Experts of a small language model: a softmax router.
Below are experts of layer 3 (counted from 0) of a mixture-of-experts language model. Rows are named router (the router's row for the expert), gate (a neuron's input weights, with its number), up (a neuron's input weights, with its number), down (a neuron's output weights, with its number) and show model dimensions 0-127. Each number is 200 + 30 x the weight over its row's rms, rounded and kept within 0 to 999.
After each expert's rows: a language model's description of what the expert responds to; "comes before" lists some tokens at least twice as common just after its tokens as in all text. This comes from a sample of Wikipedia text that the model never trained on. Tokens count by the router's weight.

# expert 17
router,165,182,201,175,192,157,181,178,188,196,193,168,245,182,225,229,173,155,223,209,203,254,146,205,184,188,234,195,173,177,222,168,220,209,129,216,252,168,208,183,267,197,197,143,200,236,209,174,205,145,170,183,222,196,190,208,195,226,168,160,160,188,205,222,171,170,231,158,188,210,188,194,189,222,190,187,205,213,218,280,192,228,246,190,262,177,169,205,240,201,224,170,177,219,157,224,173,184,217,228,144,177,196,184,187,204,201,183,237,220,271,231,186,150,138,190,150,219,199,184,237,151,253,214,197,173,171,240
gate3,194,200,198,237,204,199,254,160,193,170,204,260,164,209,224,245,178,206,195,220,236,229,196,165,149,128,118,224,197,181,235,208,264,223,228,226,198,158,225,188,175,214,201,158,193,188,225,195,203,200,205,184,172,150,249,264,144,214,160,234,197,228,232,152,218,183,216,210,153,166,256,216,168,208,216,188,212,222,163,177,171,231,219,225,207,254,215,206,209,204,211,185,262,249,209,172,205,174,177,211,240,171,268,212,160,189,235,181,204,230,166,163,201,212,161,189,190,204,156,190,214,198,171,210,197,172,175,181
up3,233,198,260,165,206,201,187,165,232,204,149,196,195,194,194,256,130,186,223,205,163,175,150,234,183,197,208,217,181,199,177,208,213,165,223,200,227,202,205,196,192,207,204,228,191,159,258,227,171,235,200,186,207,222,133,224,226,182,238,228,205,215,167,186,165,160,227,168,205,234,184,195,140,258,228,198,158,178,246,201,206,212,242,198,145,221,180,165,174,216,219,182,170,162,254,221,172,232,202,142,204,235,222,180,195,190,203,155,135,225,183,228,138,198,230,221,216,222,143,200,143,171,144,199,210,190,208,162
down3,214,221,209,235,219,224,208,165,232,208,232,197,213,215,208,202,208,105,215,258,273,220,240,159,237,199,169,198,185,195,195,150,217,191,183,157,206,110,162,196,202,169,205,167,135,224,133,177,253,245,207,232,186,242,232,200,196,188,240,171,192,187,226,263,136,181,226,179,163,163,233,217,215,219,181,174,253,223,217,209,199,198,228,210,197,216,226,183,222,214,196,183,209,204,192,209,176,211,237,247,205,216,205,256,197,186,192,246,231,180,179,223,187,199,185,165,169,195,205,169,203,202,146,171,229,164,182,221
gate4,204,246,221,148,203,235,219,201,264,173,175,180,189,235,171,190,208,212,227,244,203,170,207,231,212,250,189,159,169,236,142,186,182,197,192,186,214,200,164,236,182,216,217,167,233,238,176,209,193,169,218,175,161,259,235,196,205,206,203,176,164,171,168,228,179,147,185,233,234,234,199,201,220,192,180,222,168,164,228,218,218,170,204,220,196,131,214,243,220,210,169,163,166,199,208,246,212,176,179,215,216,206,257,244,165,176,157,244,200,250,213,244,156,223,202,212,233,189,181,173,212,201,229,181,120,166,262,145
up4,181,203,219,234,201,257,218,236,199,227,180,148,201,209,160,188,197,232,263,199,220,211,167,217,196,253,210,196,230,251,174,157,152,195,192,199,240,184,188,221,143,254,187,199,178,192,168,210,136,280,154,207,209,190,234,253,178,193,175,215,242,153,200,213,163,185,171,216,194,170,256,172,230,149,227,220,263,195,198,244,188,189,223,173,178,208,285,228,219,225,153,154,172,150,203,206,252,164,187,189,204,167,174,213,172,190,197,231,204,191,181,204,196,195,201,181,177,200,228,196,201,199,169,219,180,222,217,244
down4,191,176,167,158,207,162,235,231,194,202,228,253,254,126,213,206,206,158,239,171,202,203,188,226,241,210,193,197,163,223,227,154,260,192,194,184,191,175,209,120,198,211,146,180,175,191,175,179,202,218,239,213,236,159,152,209,243,216,195,172,215,194,205,193,229,215,238,201,249,219,144,150,184,190,199,222,195,188,191,188,134,196,218,220,242,233,197,232,190,168,231,201,194,218,174,183,179,170,218,243,185,178,220,177,160,230,189,169,226,212,249,126,167,178,221,162,182,216,228,251,181,256,247,159,202,214,208,191
Bare space tokens, dashes, minus signs and currency or degree symbols placed before numbers, mostly in pipe-delimited sports tables.
comes before: "1", "201", "0", "200", "2", "202"

# expert 23
router,185,165,164,239,177,230,130,171,157,176,287,169,215,184,238,127,178,198,218,198,243,241,272,200,177,168,196,199,138,194,204,205,210,207,207,186,231,154,243,212,216,135,239,244,211,236,239,202,172,204,206,198,153,167,178,202,204,186,232,226,186,191,256,223,213,166,207,147,183,193,189,215,228,206,227,223,213,188,222,167,181,214,209,189,169,191,182,230,196,225,193,195,175,234,213,182,208,161,212,214,197,157,231,210,217,153,168,190,176,198,199,217,178,203,206,162,266,184,187,180,172,211,259,243,124,187,203,204
gate3,224,191,164,222,235,138,196,210,235,171,253,196,240,205,170,181,196,199,157,203,227,220,146,178,208,248,183,228,171,198,238,241,195,229,222,162,207,162,197,157,230,160,189,191,174,173,212,187,208,258,199,193,159,163,166,191,195,181,246,238,183,198,187,199,173,208,212,232,212,205,198,188,155,230,205,139,218,244,193,172,171,211,274,252,192,230,245,183,207,131,197,186,237,122,180,166,191,189,201,219,176,192,205,239,221,187,231,174,209,163,199,246,197,182,244,203,240,178,183,156,179,209,229,227,144,256,181,232
up3,150,236,195,256,171,180,200,237,186,232,185,175,174,181,223,215,136,158,216,165,193,150,172,180,233,248,157,176,194,201,203,189,195,221,190,196,209,192,157,171,184,177,202,219,229,223,211,222,211,221,184,188,233,231,170,129,169,180,202,167,179,130,103,194,154,187,225,219,204,197,171,191,258,174,219,221,185,186,183,133,220,215,241,193,201,205,290,248,184,198,236,244,229,199,194,182,188,239,222,214,212,197,170,161,245,182,233,196,185,241,196,158,208,158,170,207,184,185,205,243,197,179,229,227,193,219,178,181
down3,184,226,145,223,182,167,196,195,189,189,209,183,183,192,180,209,224,165,218,249,209,226,191,167,200,191,137,215,182,203,198,155,229,235,253,239,194,210,217,208,208,187,251,208,231,208,213,251,252,241,187,205,241,224,200,220,208,174,223,237,140,137,236,167,164,141,227,212,216,239,191,237,148,226,141,171,133,230,198,195,171,183,241,192,191,167,207,193,246,196,190,218,213,131,227,171,220,183,255,172,159,169,224,176,209,208,216,158,150,162,222,145,213,214,178,184,211,185,158,169,190,168,219,188,165,225,220,188
gate4,267,225,136,240,166,193,137,166,190,195,235,177,265,208,266,210,221,199,172,206,232,221,196,196,210,178,209,193,185,205,168,197,175,231,167,174,241,147,188,210,197,184,173,161,233,193,223,206,156,202,148,189,181,201,233,209,235,200,181,154,247,174,209,225,200,224,220,159,226,217,160,237,192,220,246,241,226,164,197,179,218,200,231,174,185,230,183,214,193,252,206,167,168,141,258,199,224,161,254,188,218,157,185,222,224,211,191,232,201,155,205,194,205,202,198,137,231,244,188,179,186,168,202,192,139,198,258,221
up4,198,143,171,224,178,215,135,240,219,213,178,201,195,179,142,221,178,238,182,183,248,215,190,142,225,187,197,177,231,170,199,174,98,184,186,153,213,153,189,191,205,153,210,187,161,206,205,230,184,250,153,227,271,199,195,192,181,183,188,219,191,207,231,241,207,193,187,205,225,259,229,165,233,204,189,206,267,277,207,257,211,155,197,224,239,246,187,183,192,216,193,191,243,159,211,187,180,175,183,254,225,190,171,233,228,226,233,189,211,211,188,216,187,200,193,150,232,196,161,235,194,191,197,226,199,194,182,173
down4,216,188,138,210,202,193,219,166,255,161,183,161,164,175,208,218,232,142,202,192,203,178,225,213,160,205,216,231,202,209,171,205,200,134,236,208,220,270,212,228,236,150,229,197,158,162,181,231,121,174,146,198,170,185,213,221,244,221,183,217,198,221,178,200,260,254,181,172,137,163,203,185,238,164,241,206,192,235,190,214,217,219,197,151,212,151,185,178,202,248,175,191,190,182,164,198,193,255,194,197,218,217,155,229,220,195,143,182,195,208,158,156,185,191,207,190,180,250,208,237,196,202,197,232,221,235,180,162
First three digits of years such as 201, 199, 196 in birth dates, seasons and tables, sometimes month names.
comes before: "6", "0", "9", "4", "5", "8"

# expert 10
router,170,248,219,238,161,112,233,222,184,162,225,226,153,199,187,229,187,206,188,195,161,204,177,210,239,182,199,189,139,190,215,177,182,207,181,245,214,243,258,256,174,245,211,227,195,153,208,207,204,215,185,168,224,216,261,190,209,164,180,191,219,242,237,234,231,207,159,223,162,237,283,179,191,188,170,219,192,154,211,186,201,213,222,190,203,189,219,191,209,232,199,208,181,196,149,220,195,211,207,256,224,238,192,198,190,203,209,200,194,217,208,245,223,210,187,200,92,196,189,179,171,204,182,239,278,237,198,196
gate3,192,203,143,219,192,175,193,223,204,186,157,165,244,274,249,186,248,204,141,168,185,185,211,213,184,224,174,221,231,230,214,223,198,234,214,254,188,213,292,226,238,255,219,202,188,178,153,169,246,185,230,200,215,246,177,237,171,170,204,223,234,244,221,192,176,209,189,151,185,177,225,192,215,179,238,181,197,236,172,191,202,167,190,268,172,191,173,208,212,186,192,156,176,210,208,181,140,158,168,213,232,200,188,180,177,192,186,151,250,195,180,191,151,224,215,182,199,243,192,241,218,195,212,185,244,259,183,170
up3,170,220,289,223,179,211,151,137,224,233,172,180,159,189,222,197,150,240,242,177,191,201,224,224,191,215,213,161,232,259,166,145,172,221,148,161,172,201,177,185,211,177,179,121,204,199,190,180,262,222,204,231,184,234,160,206,217,219,204,179,169,174,191,211,164,196,222,195,194,154,161,191,242,218,191,135,187,206,187,163,207,176,195,179,165,198,156,218,246,209,229,243,206,197,194,181,159,208,230,200,204,197,204,127,230,200,234,206,170,187,164,175,175,190,234,191,157,226,233,234,143,201,208,195,202,217,207,242
down3,171,219,172,149,183,197,169,159,230,168,197,171,120,200,195,190,148,166,205,220,161,179,150,208,213,191,204,225,160,215,201,195,241,214,218,185,192,183,170,192,178,222,229,185,198,172,174,221,180,151,183,209,132,192,182,216,239,227,196,154,212,217,226,264,249,203,236,176,209,188,175,194,224,156,185,216,196,177,230,158,206,217,160,136,177,157,182,215,166,245,193,209,172,122,206,243,217,231,234,190,165,175,262,197,203,182,161,210,230,231,250,179,185,197,169,187,194,220,193,232,283,159,213,194,207,214,239,184
gate4,166,137,225,167,200,218,165,228,223,197,162,193,222,180,218,190,209,142,184,172,218,166,193,222,214,208,163,255,198,258,192,166,150,201,213,201,193,215,187,177,269,224,195,160,194,234,204,237,234,206,198,210,193,131,169,179,244,192,205,212,218,206,200,229,225,190,184,249,177,202,229,205,190,202,161,220,189,213,222,213,193,138,247,132,241,253,166,216,175,195,194,208,181,141,168,236,226,252,163,179,195,253,140,208,212,185,231,241,178,202,222,135,194,175,163,231,177,170,181,149,201,244,191,219,197,160,206,217
up4,225,189,181,260,250,189,199,155,192,196,209,190,219,162,204,168,183,246,184,193,191,125,233,210,213,214,200,221,130,161,166,177,218,206,177,208,217,194,183,131,209,186,186,218,167,230,207,185,170,202,198,146,166,226,190,194,210,177,226,189,209,176,175,168,202,301,202,189,174,195,233,184,165,197,243,187,203,179,234,235,189,212,172,196,160,262,290,169,190,201,170,171,126,152,181,228,218,222,231,237,142,172,190,207,193,209,184,207,180,230,185,234,168,202,167,248,245,180,220,216,204,222,212,194,201,213,230,171
down4,184,145,196,198,182,183,146,119,201,201,212,200,191,188,162,153,162,218,188,201,229,199,233,269,117,205,176,216,155,237,203,238,230,137,231,236,163,194,183,180,202,171,225,205,186,229,195,195,212,191,188,143,179,213,222,179,222,194,166,162,150,208,193,233,183,223,192,190,209,167,173,217,227,191,214,186,232,184,184,211,192,223,125,213,214,172,161,212,216,237,209,209,180,202,218,223,199,197,202,207,184,155,158,179,189,254,227,207,244,274,162,247,212,214,145,209,193,153,189,216,160,253,214,165,229,212,153,195
Units, symbols and number pieces in tables and measurements, such as km, %, °, kg, closing braces in subscripts.
comes before: " |", " |\n", " (", ")", ";", "^{"

# expert 7
router,202,192,132,214,249,141,215,260,115,170,194,215,207,158,216,205,215,212,189,200,170,127,180,193,195,184,185,231,200,194,233,284,204,182,189,183,146,192,287,167,228,194,228,205,212,185,175,211,180,204,201,219,178,189,154,170,226,243,188,170,200,232,209,230,259,218,217,249,221,215,186,200,201,216,175,156,210,180,217,214,210,224,215,198,176,191,184,216,162,235,205,191,214,203,180,139,222,212,218,185,157,208,214,208,190,163,277,179,199,230,200,206,204,204,195,257,224,214,213,225,169,181,248,189,266,216,169,241
gate1,196,237,211,183,259,203,234,219,188,159,202,193,221,174,185,213,223,195,149,234,196,277,161,163,166,227,227,185,198,173,237,213,252,243,218,192,126,185,224,202,247,197,189,216,171,216,207,143,182,178,273,244,192,215,176,195,201,248,216,193,197,212,237,246,166,173,125,196,202,190,202,284,188,186,202,219,217,285,225,195,226,240,185,210,188,217,250,176,166,243,202,213,187,193,138,208,183,187,188,229,150,172,200,245,210,161,214,257,189,185,204,202,201,185,181,168,208,183,185,206,193,190,202,207,232,229,194,199
up1,161,220,201,224,175,262,157,167,222,163,138,195,191,204,184,175,249,167,213,247,189,183,199,186,202,185,197,192,223,142,194,198,201,179,201,235,195,239,184,221,205,232,215,155,133,203,204,229,193,163,150,214,206,175,144,219,185,176,182,213,215,207,232,174,220,176,183,236,145,250,210,169,239,187,241,200,189,186,134,241,180,195,188,180,237,101,170,227,231,154,192,164,228,221,191,171,223,152,224,219,231,169,210,174,226,232,211,221,222,229,246,200,157,227,191,179,212,184,250,192,170,174,184,147,237,187,207,215
down1,207,179,200,140,231,230,145,173,213,177,209,189,179,182,184,170,223,201,154,171,186,222,210,269,218,220,174,165,160,206,244,228,222,252,211,201,185,186,159,196,204,181,205,216,191,240,176,231,252,283,204,189,173,177,162,234,226,188,183,227,189,124,178,259,185,198,244,206,214,165,196,180,197,261,174,190,160,153,109,225,207,194,228,148,206,199,228,176,182,195,221,206,163,173,229,202,143,166,161,191,204,183,165,212,204,237,190,206,167,205,213,150,205,224,150,213,179,164,218,235,204,227,205,214,176,169,215,199
gate2,211,185,225,204,175,239,231,187,152,205,223,252,176,175,223,166,179,203,217,209,228,242,186,209,214,212,176,213,210,129,173,212,221,210,191,216,198,164,192,206,190,200,165,228,150,194,206,209,177,198,189,193,175,227,169,194,215,178,191,149,218,114,214,150,218,232,165,176,210,192,163,158,131,153,212,197,271,228,188,144,207,207,179,201,185,219,231,205,214,206,222,226,211,175,247,232,168,221,227,218,230,201,237,189,181,191,189,167,159,229,148,253,162,218,148,153,162,210,208,239,257,266,201,205,190,154,143,189
up2,184,240,265,176,212,177,206,225,196,214,194,270,136,243,262,152,232,233,180,217,204,242,187,160,194,187,173,216,192,194,146,202,192,232,199,213,163,190,220,172,210,177,187,214,173,234,242,168,181,182,159,191,229,230,218,164,220,160,212,191,201,218,229,200,152,224,191,218,218,205,188,184,216,215,238,262,184,145,141,166,138,260,202,216,198,268,185,186,151,218,151,211,160,132,194,215,208,179,215,190,175,209,239,233,185,235,173,211,160,228,219,147,227,219,246,202,208,194,203,203,219,228,205,169,177,194,189,220
down2,150,134,179,185,241,206,225,249,181,215,263,158,178,196,211,179,192,187,207,242,129,194,231,202,176,199,210,174,218,205,160,216,272,153,209,170,216,196,192,193,210,170,190,158,190,203,223,190,210,215,182,234,200,206,193,212,218,187,161,210,233,200,261,199,180,188,197,139,144,141,188,196,196,191,237,234,196,196,221,146,218,204,229,222,199,218,161,239,208,214,97,161,251,204,177,204,196,176,228,213,173,199,177,225,265,178,211,222,200,164,188,198,234,194,210,198,224,184,233,258,272,192,186,217,188,245,221,199
Words that open infobox fields or section headings, such as Born, Location, Total, Youth career, History, Type.
comes before: ":", "\n", " of", "==\n", " |\n", " by"

# expert 16
router,181,212,199,106,245,225,232,245,221,231,237,183,225,200,224,209,189,215,217,175,249,160,179,198,182,176,228,278,218,244,227,252,159,192,199,138,206,156,258,222,162,161,170,187,161,201,204,200,179,193,207,208,178,228,216,183,210,194,205,230,244,190,193,206,152,178,199,202,260,194,224,169,206,196,213,147,240,171,180,265,179,208,179,208,189,181,166,221,200,176,185,191,165,127,187,246,214,221,211,166,272,192,203,200,165,185,172,195,218,211,218,186,133,205,184,199,161,199,191,139,200,162,201,186,180,184,207,180
gate2,200,243,199,174,160,152,209,184,165,187,213,168,182,166,209,249,219,202,205,201,218,225,166,209,212,189,250,183,139,190,238,207,195,181,148,224,201,222,271,189,180,162,233,223,206,174,258,217,233,219,175,247,166,183,207,236,131,202,211,227,199,239,220,250,208,192,188,213,194,227,203,233,202,158,208,242,243,184,216,167,228,199,235,159,219,133,184,223,180,117,222,181,197,242,146,189,171,218,187,255,240,207,185,208,203,188,189,198,231,203,175,188,144,261,148,213,213,202,184,191,185,152,221,187,222,242,168,210
up2,173,238,167,248,175,195,165,206,205,253,200,154,205,253,200,225,172,192,191,199,191,200,164,228,250,237,187,244,188,186,219,193,206,229,168,197,135,141,190,178,140,215,212,243,184,172,185,185,219,248,191,206,224,226,237,218,205,184,157,203,176,208,157,183,255,232,178,211,185,218,178,238,159,200,200,237,214,149,215,234,199,151,232,213,136,250,203,278,159,142,198,204,189,224,185,207,167,216,216,189,212,221,235,223,196,215,192,197,193,234,186,243,202,180,134,199,163,226,215,235,214,164,201,261,185,205,196,258
down2,205,202,194,132,162,233,196,193,224,192,175,129,198,188,177,177,220,193,210,199,260,269,159,165,209,210,130,183,160,203,165,215,183,161,223,209,168,251,289,225,240,198,254,203,184,179,167,212,169,165,174,204,225,192,196,209,223,237,185,192,190,190,186,211,242,218,187,207,258,187,204,227,193,190,218,175,167,223,166,252,168,192,238,148,181,182,195,205,194,197,231,181,176,161,178,240,202,206,224,209,228,223,217,195,225,171,187,165,215,204,193,242,174,152,148,218,145,231,165,206,189,235,198,284,184,202,181,214
gate3,165,185,190,173,200,215,269,183,184,205,200,197,175,221,156,202,256,226,161,208,181,158,223,149,257,236,170,235,197,174,156,209,161,276,244,200,166,140,172,202,207,206,163,191,167,223,226,218,187,167,186,207,219,207,202,187,208,218,225,186,190,198,140,178,245,212,148,205,197,181,196,164,190,178,257,174,205,181,175,109,188,189,172,207,187,242,175,163,175,210,247,204,192,186,196,195,264,202,226,200,200,216,240,191,154,209,218,182,221,220,186,204,150,219,192,210,238,209,262,217,167,177,231,228,215,148,172,147
up3,241,191,155,197,216,187,231,151,142,189,202,197,230,211,190,207,174,169,207,191,193,177,189,166,194,195,239,220,224,217,240,197,317,209,149,149,214,203,224,194,232,172,187,203,181,188,191,193,222,178,191,202,176,203,218,199,176,203,151,254,201,152,184,228,169,230,255,205,204,184,158,194,109,160,226,209,196,218,193,220,201,154,216,161,190,176,275,195,261,236,241,197,217,231,239,225,173,221,165,235,180,219,163,176,170,136,197,226,214,220,197,168,194,189,171,222,197,180,176,243,178,217,154,193,183,190,207,163
down3,213,196,221,181,207,167,188,186,234,231,238,257,213,251,215,243,178,253,184,162,234,148,211,222,142,147,189,225,226,183,220,236,220,183,232,206,193,241,263,232,218,222,227,210,205,193,206,184,182,218,203,193,216,200,153,183,198,205,158,277,231,204,257,192,159,219,211,196,216,241,234,197,216,224,216,164,270,275,212,188,144,240,186,191,190,191,214,209,235,177,138,158,262,144,254,198,181,173,196,199,195,199,183,165,185,194,199,231,198,196,179,252,156,211,208,237,213,205,182,222,216,196,210,206,188,232,220,234
Prepositions linking a noun or verb to the next phrase, such as of, in, to, for, on, by.
comes before: " the", " a", " his", " their", " an", " its"

# expert 5
router,222,175,210,146,220,193,239,170,269,196,211,246,221,193,231,209,189,222,200,206,149,162,146,191,193,168,207,148,223,155,226,139,182,211,262,208,252,202,265,246,211,189,202,253,185,204,181,193,209,200,177,211,204,151,162,210,209,248,221,206,160,189,199,226,155,252,215,153,172,185,195,190,195,171,165,234,166,164,185,231,181,137,216,213,231,190,201,179,186,199,197,202,183,198,216,250,225,235,217,230,271,221,160,207,193,193,158,196,178,200,151,219,203,211,261,209,222,203,196,165,175,223,203,150,256,228,173,186
gate3,214,173,236,181,268,208,216,190,185,220,204,259,237,202,218,242,166,198,208,181,162,191,166,152,213,175,177,168,161,215,164,199,164,228,226,135,212,150,202,211,171,164,182,216,193,199,174,164,191,210,232,215,189,198,118,175,215,198,254,209,183,237,194,239,247,170,199,252,206,222,238,193,214,179,182,201,220,210,167,170,203,209,194,229,169,176,169,245,187,205,201,193,183,208,172,211,188,141,233,177,139,225,246,217,216,189,175,176,213,189,156,166,224,188,182,234,174,180,170,157,216,179,220,263,238,251,220,287
up3,165,200,220,244,224,180,160,111,238,218,214,200,178,158,177,238,199,245,192,227,211,197,279,215,186,197,202,151,171,176,176,236,248,199,214,288,169,227,166,202,225,199,155,197,184,221,193,234,261,166,228,205,161,200,190,183,177,198,130,184,192,228,243,229,160,234,211,256,258,171,242,144,183,230,177,178,189,227,204,194,215,197,226,171,210,203,243,180,225,176,220,230,202,204,207,225,223,221,219,214,213,219,196,191,198,192,227,194,227,229,211,170,218,186,155,212,248,218,188,199,173,237,126,210,192,198,221,177
down3,212,235,207,210,236,195,207,137,274,222,175,181,204,190,198,200,173,202,195,184,205,219,264,176,231,220,197,208,179,208,188,209,161,225,173,221,178,253,200,197,245,191,217,207,201,171,199,260,222,188,253,187,170,186,233,210,200,194,136,234,142,180,210,177,204,253,275,219,219,241,171,167,145,213,228,195,194,189,217,192,149,181,157,173,235,205,209,161,219,178,244,184,179,218,175,196,218,178,221,172,209,251,192,209,186,188,201,158,200,156,238,244,226,191,122,249,242,182,216,169,184,207,140,247,206,183,238,232
gate4,254,204,181,185,191,182,258,243,218,172,208,164,230,205,184,164,157,247,214,209,208,190,201,171,217,201,201,212,188,205,206,226,199,205,248,193,175,200,200,226,181,181,162,218,265,191,227,179,202,178,169,179,200,162,243,201,226,176,164,239,201,175,177,168,162,211,159,135,172,223,135,201,228,270,178,211,183,202,223,242,181,235,250,155,177,183,203,190,151,192,149,188,239,212,242,210,199,174,178,156,204,213,265,167,244,156,180,249,147,166,173,200,182,223,198,206,187,180,243,209,189,147,207,176,165,141,212,155
up4,233,215,206,181,182,173,171,191,224,149,159,177,157,200,159,128,202,177,230,209,145,177,188,137,210,260,235,188,192,207,170,219,183,216,218,185,212,205,200,195,177,243,233,177,170,255,191,189,205,164,190,203,183,239,138,234,183,140,192,228,152,170,224,182,179,261,134,214,228,203,167,203,235,181,147,226,224,211,172,211,221,196,183,178,210,205,209,195,202,226,165,214,178,232,164,197,189,194,159,146,189,171,161,203,179,207,186,219,217,171,203,219,131,271,191,173,176,215,251,197,194,197,199,138,194,190,155,159
down4,162,201,255,187,178,216,232,187,260,240,205,168,240,227,200,193,122,227,184,198,191,151,215,209,205,142,184,200,160,211,182,199,192,182,257,201,166,156,248,188,205,224,191,227,215,192,177,227,232,205,181,231,229,193,176,234,164,227,161,213,196,158,245,182,121,200,169,165,153,220,177,207,220,187,150,148,227,225,208,218,193,218,160,184,225,209,209,236,223,238,131,197,191,207,207,216,260,165,148,198,162,174,213,213,244,241,233,236,239,211,179,267,213,195,229,214,183,173,198,181,198,195,196,212,182,238,236,184
Numeric tokens in table cells, statistics and measurements, such as goal tallies, areas like 0.56 km2, vote totals like 100.
comes before: " |", ".", "–", " |\n", ",", ";"

# expert 22
router,198,148,201,209,172,258,231,134,186,191,166,205,169,185,206,207,205,154,130,203,175,224,216,199,269,194,219,213,234,223,125,199,209,216,237,230,214,228,260,207,222,189,163,198,229,141,207,187,230,213,193,201,194,261,172,188,199,187,166,226,167,206,239,192,174,178,260,221,284,223,228,188,193,243,146,207,195,172,195,184,204,216,160,182,210,189,198,219,213,203,197,224,242,188,157,221,206,205,169,173,186,152,214,206,211,204,249,233,197,237,195,198,202,173,245,251,225,223,187,268,205,186,219,221,244,219,184,252
gate1,217,228,209,206,254,217,148,175,214,148,204,243,238,165,164,142,200,221,179,189,183,217,220,185,194,159,152,231,179,253,162,232,131,188,193,199,174,174,242,178,173,180,219,163,219,188,226,204,155,138,185,177,181,169,255,161,231,190,152,196,210,229,195,164,192,189,145,204,191,212,197,209,178,229,204,176,258,194,218,167,187,242,158,145,226,163,213,220,184,194,169,246,173,191,157,212,222,185,176,170,171,196,221,183,165,231,187,239,163,192,196,170,199,207,136,185,173,188,213,141,224,166,194,175,203,162,246,234
up1,184,181,162,270,203,205,199,211,208,179,205,198,167,127,176,207,181,220,225,227,216,188,217,196,225,210,130,163,253,210,180,183,233,193,200,215,213,189,199,219,190,190,212,214,154,202,194,181,201,122,149,264,219,203,160,235,187,138,176,207,217,158,194,212,181,197,185,177,166,166,199,134,192,186,251,214,206,208,254,208,215,188,207,179,158,213,174,206,165,210,225,143,206,157,236,206,253,235,157,153,212,171,258,192,170,247,163,284,172,178,203,189,194,243,156,216,205,197,223,221,213,199,185,217,168,179,180,207
down1,246,175,295,206,176,214,237,185,203,228,224,174,187,244,186,238,175,239,238,194,253,237,197,254,220,251,159,188,209,208,217,239,208,257,260,163,174,198,216,157,252,205,183,234,203,198,195,213,182,254,163,253,218,219,198,225,154,209,197,182,185,253,202,210,189,180,252,189,181,204,199,194,178,137,202,218,201,184,203,243,160,166,165,226,245,203,210,227,210,194,151,160,188,219,242,135,210,205,235,188,183,216,219,189,192,160,206,224,212,153,209,208,221,180,220,173,221,187,209,196,178,230,171,208,192,256,139,199
gate2,208,213,214,221,224,247,221,196,164,201,243,172,187,186,194,155,224,169,174,202,179,212,190,148,215,191,159,206,219,231,199,190,203,224,240,218,182,246,193,169,150,209,158,208,239,191,172,228,166,186,186,226,188,160,207,183,184,224,209,171,239,175,193,185,197,210,180,172,188,174,204,136,183,207,153,205,204,225,252,216,317,201,255,191,214,227,236,198,214,239,237,204,181,113,202,214,226,149,217,249,244,146,216,177,198,233,187,136,251,196,244,231,224,222,214,186,177,212,184,226,176,222,248,188,190,160,215,204
up2,212,200,174,214,220,230,190,168,162,195,196,232,190,203,159,243,231,197,200,156,178,149,178,194,205,209,185,162,167,200,201,256,199,183,161,171,146,191,186,189,212,180,185,184,160,205,197,205,176,232,265,170,220,197,189,178,172,213,228,206,289,212,170,218,223,166,139,129,208,175,279,217,265,148,247,185,223,178,184,232,205,208,249,184,199,185,238,171,214,239,200,207,149,190,185,228,207,194,156,228,239,154,183,194,217,221,178,214,259,193,202,179,262,196,200,203,183,216,171,257,183,230,188,215,201,219,176,152
down2,189,198,181,139,209,243,171,135,216,207,198,188,224,173,223,232,211,192,186,180,149,149,200,183,181,155,161,243,227,205,201,197,175,186,156,217,153,179,222,140,199,199,207,181,187,186,170,239,187,170,258,185,236,221,203,185,187,205,211,227,293,222,187,179,231,206,153,188,169,218,199,207,211,211,216,208,232,175,241,195,208,178,211,187,134,261,189,213,208,203,187,223,177,167,175,201,246,138,202,215,181,160,186,163,208,189,203,226,255,174,255,119,210,219,212,187,210,227,188,213,165,241,226,173,170,203,125,202
Common nouns and plural or noun suffixes ending a noun phrase, such as team, season, film, years, -ments, -s.
comes before: " of", ",", ".", " in", " and", ".\n\n"